python train.py --n_layer=13 --n_experts=32 --balance_loss=0.00441 --n_head=16 --n_kv_head=16 --rope_base=10000.0 --init_std_qkv=0.0279 --optimizer="soap_variant" --beta1=0.95 --warmup_steps=200
Below are experts of layer 8 (counted from 0) of a mixture-of-experts language model. Rows are named router (the router's row for the expert) and show model dimensions 0-255. Each number is 50 + 10 x the weight over its row's rms, rounded and kept within 0 to 99.
After each expert's rows: "comes before" lists some tokens at least twice as common just after its tokens as in all text. This comes from a sample of Wikipedia text that the model never trained on. Tokens count by the router's weight.

# expert 12
router:50 50 39 49 71 68 49 54 40 50 40 31 62 61 66 46 37 50 41 49 59 66 58 63 50 59 52 61 46 38 50 34 46 61 47 55 46 60 56 41 53 34 61 59 45 39 75 57 35 47 52 58 65 38 41 53 55 41 78 37 50 49 40 46 50 52 61 53 64 40 57 58 65 50 71 42 61 48 41 27 45 58 54 63 53 42 41 52 45 64 40 55 56 31 57 39 48 68 48 47 36 37 47 47 43 46 50 53 33 52 49 54 33 50 80 37 40 57 75 48 31 35 60 61 35 48 37 56 41 56 51 28 51 47 56 39 52 44 47 58 46 40 67 42 49 58 50 58 60 49 57 46 46 43 47 46 45 34 50 39 51 55 36 52 55 52 49 48 61 63 45 53 54 32 61 50 46 39 30 55 44 54 60 49 48 50 62 50 74 62 65 63 45 50 37 46 76 50 35 49 53 55 46 64 48 40 52 67 47 54 57 50 69 50 45 28 51 45 49 52 46 45 42 39 34 41 36 35 40 49 61 49 48 68 39 51 54 55 61 59 52 48 32 45 49 53 58 36 46 47 55 47 50 43 43 50
comes before: " to", " a", " the", " in", " by", " as"

# expert 29
router:45 66 58 56 47 43 31 45 53 56 61 73 54 52 61 64 49 53 46 54 34 41 22 25 52 43 38 31 74 42 65 53 62 63 54 39 60 61 29 53 54 50 56 42 55 45 54 57 49 65 62 48 47 47 55 56 56 54 68 40 57 40 40 56 45 47 82 62 53 61 44 55 48 48 61 49 49 36 40 59 54 49 60 52 48 41 57 63 63 48 61 42 41 40 56 64 72 51 52 45 50 51 47 53 53 45 64 32 39 50 49 65 47 46 39 57 63 52 44 32 61 43 45 58 35 48 54 44 46 51 41 52 52 56 43 54 55 52 49 41 54 49 22 49 52 45 41 36 51 55 62 49 46 47 63 59 49 35 49 55 49 34 32 42 38 68 59 71 59 60 54 62 57 44 61 42 54 69 51 50 55 57 61 42 42 32 46 49 72 56 43 48 49 68 46 41 66 40 54 57 52 14 38 52 49 56 55 48 52 47 47 49 31 28 42 36 41 45 67 61 58 52 54 46 53 59 33 49 41 61 45 43 47 50 57 38 50 52 44 44 40 56 51 55 56 57 55 48 41 63 43 54 50 39 69 51
comes before: "|", " |", "\n", " ", " 0", "-"

# expert 7
router:50 56 50 51 55 62 48 54 52 56 69 46 56 49 62 50 32 46 51 63 74 54 66 57 39 37 59 58 35 41 65 68 39 32 50 49 42 34 65 45 48 44 62 42 33 64 44 62 37 51 47 69 47 48 46 59 42 32 52 32 53 69 51 67 51 53 42 40 50 28 44 55 36 67 59 68 32 60 52 60 32 56 37 47 38 47 50 43 66 50 54 55 46 49 50 54 29 62 45 36 44 49 53 50 41 39 43 70 53 40 37 49 52 48 51 51 49 51 55 55 44 50 36 56 40 42 58 52 32 55 52 47 33 51 48 58 49 48 40 76 57 54 56 43 63 55 67 53 44 60 55 52 57 45 46 54 64 48 44 48 48 55 39 70 49 66 49 50 47 33 58 49 43 54 22 45 53 53 43 65 58 30 39 72 47 49 58 59 36 44 56 51 48 46 40 62 55 53 36 49 38 48 55 47 53 36 25 51 50 60 47 72 65 59 38 31 62 47 54 54 57 56 52 19 53 40 63 61 41 55 48 48 40 43 57 56 54 42 64 44 45 47 55 55 46 35 52 61 42 55 48 54 39 38 53 44
comes before: " of", " in", " and", ".", " to", " for"

# expert 9
router:62 43 59 52 37 48 39 60 51 57 43 73 39 30 27 50 40 59 64 48 46 44 52 49 37 52 26 48 60 33 42 45 38 65 69 58 44 60 55 49 59 53 70 37 61 52 78 37 56 68 48 46 47 49 51 46 58 51 69 39 59 46 45 56 40 46 73 55 46 37 50 60 52 54 60 68 43 45 49 55 42 63 54 52 26 63 47 37 52 46 47 50 45 59 51 49 55 64 55 40 43 52 37 65 32 61 41 57 61 45 46 47 48 43 45 57 43 68 32 59 59 57 41 42 42 65 46 60 66 55 40 65 39 49 46 60 58 55 42 52 58 36 43 49 43 36 58 44 38 59 61 36 63 34 52 71 42 57 60 56 46 34 30 38 44 50 64 55 44 53 51 55 40 46 45 56 50 44 42 39 41 50 29 56 56 67 32 34 55 59 42 52 55 52 39 54 54 46 49 32 54 73 39 49 46 48 56 25 58 50 45 60 47 57 55 46 60 41 46 65 50 52 59 47 51 58 48 56 35 59 48 39 36 36 63 49 60 63 54 52 38 57 59 57 61 40 53 62 34 43 42 57 55 39 57 44
comes before: "\n", "-", " The", " He", " In", " It"

# expert 1
router:51 47 63 57 52 71 44 36 51 35 55 56 39 72 52 35 59 38 42 53 54 61 53 55 61 51 40 54 35 40 39 61 51 41 43 57 40 38 36 45 44 55 57 56 56 39 60 44 55 43 61 34 47 37 51 58 38 60 37 38 51 42 61 44 45 62 52 38 56 70 59 39 57 50 52 44 50 49 50 45 62 37 44 57 63 39 52 60 42 41 38 62 61 38 59 45 40 69 53 55 49 47 61 38 36 45 53 46 47 62 30 47 47 54 62 40 51 45 46 36 47 62 47 35 48 46 39 51 28 55 48 48 61 38 67 48 40 56 50 73 51 61 71 37 61 43 48 68 59 54 53 56 60 54 53 48 61 54 42 52 47 54 40 50 59 42 37 26 45 60 34 39 49 58 36 51 47 52 28 59 34 55 64 50 70 49 42 43 60 63 64 65 43 58 46 48 65 43 45 38 53 61 41 51 51 73 52 70 34 43 50 69 58 66 57 36 49 55 35 48 58 45 47 49 36 52 48 26 42 38 69 60 61 58 57 38 39 51 62 79 60 48 42 53 36 58 51 47 54 57 58 54 54 42 37 45
comes before: " the", " a", " his", " to", " its", " their"

# expert 20
router:55 66 42 54 46 65 48 43 48 38 46 59 48 34 45 55 53 58 42 64 63 45 61 51 65 52 55 55 52 50 41 56 52 58 48 56 50 40 53 30 40 33 64 46 48 57 60 66 41 56 45 64 43 63 41 49 61 60 47 54 48 65 33 56 55 49 39 60 57 45 43 49 33 60 50 50 53 52 47 48 42 54 44 63 51 62 74 50 63 49 62 66 54 48 51 78 30 54 65 46 37 46 48 69 46 61 37 39 59 45 46 46 56 41 33 53 44 50 52 56 67 45 45 58 57 60 53 45 36 62 58 47 43 43 57 69 64 55 54 55 44 42 45 26 44 51 63 44 64 47 50 62 54 55 52 19 60 52 32 50 41 59 45 40 55 40 54 40 47 47 47 37 50 53 54 33 57 55 55 54 60 40 53 69 56 38 60 60 40 43 46 44 39 64 50 61 57 34 52 45 50 48 66 62 51 32 32 52 61 46 52 53 44 54 36 33 30 33 65 64 30 40 44 24 63 59 64 51 48 48 37 48 38 28 72 61 39 49 49 58 55 56 62 48 45 36 31 56 39 51 48 54 47 45 63 40
comes before: " of", " and", ".", " in", "s", ","

# expert 8
router:50 53 57 38 44 55 60 59 42 50 44 48 52 60 22 44 50 30 69 50 59 40 30 53 61 38 48 46 61 47 61 57 58 57 53 70 46 55 34 36 47 56 58 35 47 37 49 56 52 49 62 30 49 65 50 40 59 56 48 57 54 49 47 51 47 51 43 30 56 62 56 56 51 44 53 39 69 65 43 35 55 53 37 41 40 63 45 44 56 43 38 54 57 61 50 55 38 48 63 60 57 23 54 41 28 44 54 66 44 53 51 55 51 66 40 54 58 42 67 47 29 59 39 39 50 55 48 58 52 35 51 37 52 44 58 38 50 63 40 37 56 49 46 46 56 41 38 43 49 55 74 63 57 48 45 50 48 53 66 58 34 60 55 40 60 64 52 35 58 35 37 47 40 47 64 49 67 66 42 48 35 64 59 39 71 54 50 51 59 68 61 59 52 55 52 52 56 38 39 58 58 37 52 32 48 48 50 44 53 53 55 65 65 63 40 56 61 40 41 58 65 61 60 50 46 77 47 58 37 39 61 40 54 45 48 31 56 56 52 40 45 56 49 51 41 51 65 35 56 32 53 72 48 50 32 45
comes before: " the", " ", " a", " his", " 1", " 2"

# expert 19
router:57 37 60 48 37 41 54 39 55 50 59 44 39 36 54 51 42 53 50 40 39 58 47 45 48 66 54 56 51 25 37 55 52 56 51 58 41 57 57 66 60 46 57 55 57 31 42 33 40 37 57 55 59 75 51 48 52 51 36 53 48 45 40 46 51 47 47 52 51 40 44 37 49 66 51 62 57 53 52 64 54 54 41 44 38 54 62 38 52 59 49 42 44 49 51 48 47 55 35 41 50 70 67 53 72 48 54 45 50 54 49 41 73 49 45 52 55 51 42 40 56 49 79 46 52 48 59 50 55 36 60 32 61 55 38 67 52 45 69 44 46 53 75 58 45 49 71 56 41 38 54 32 43 60 57 53 44 61 32 41 44 59 46 57 43 47 66 49 28 65 47 50 39 52 48 56 49 61 62 48 54 70 60 48 49 63 54 51 39 47 48 38 61 52 34 69 21 56 43 60 46 32 37 64 57 57 59 58 48 49 62 48 42 40 51 45 31 48 48 58 60 44 56 43 28 46 44 52 47 74 65 42 43 54 39 42 72 49 40 47 51 50 60 64 50 49 22 65 56 59 34 44 57 50 48 39
comes before: "\n", "The", "In", "==", "On", "==="

# expert 26
router:47 49 51 42 50 67 34 62 71 67 47 69 66 45 55 47 27 56 66 54 58 43 33 36 49 40 47 21 50 46 69 45 67 66 54 37 56 42 38 55 43 50 59 42 68 53 34 61 35 34 46 40 50 46 40 60 47 45 53 43 46 47 51 48 44 59 66 38 45 51 56 58 48 55 69 49 65 56 50 66 61 46 54 71 40 46 42 41 31 49 55 43 49 41 44 62 60 56 44 41 46 54 57 51 59 57 38 55 50 34 57 44 54 57 43 38 47 51 34 39 49 49 71 63 43 65 52 59 53 41 45 56 26 68 51 53 56 50 47 52 37 58 40 49 43 53 57 41 40 44 54 59 44 68 52 38 53 46 60 50 53 41 49 61 50 70 53 53 66 39 38 61 59 51 51 64 47 50 62 55 63 65 52 42 42 26 57 23 58 48 36 45 40 60 58 52 62 61 53 49 53 51 51 40 41 40 50 37 43 40 36 27 43 34 41 50 57 48 53 63 59 46 49 56 72 61 53 63 42 69 35 34 60 55 34 49 62 41 37 43 39 51 58 48 44 42 48 57 46 52 49 52 50 49 62 60
comes before: " |", "4", "2", ";", "3", "5"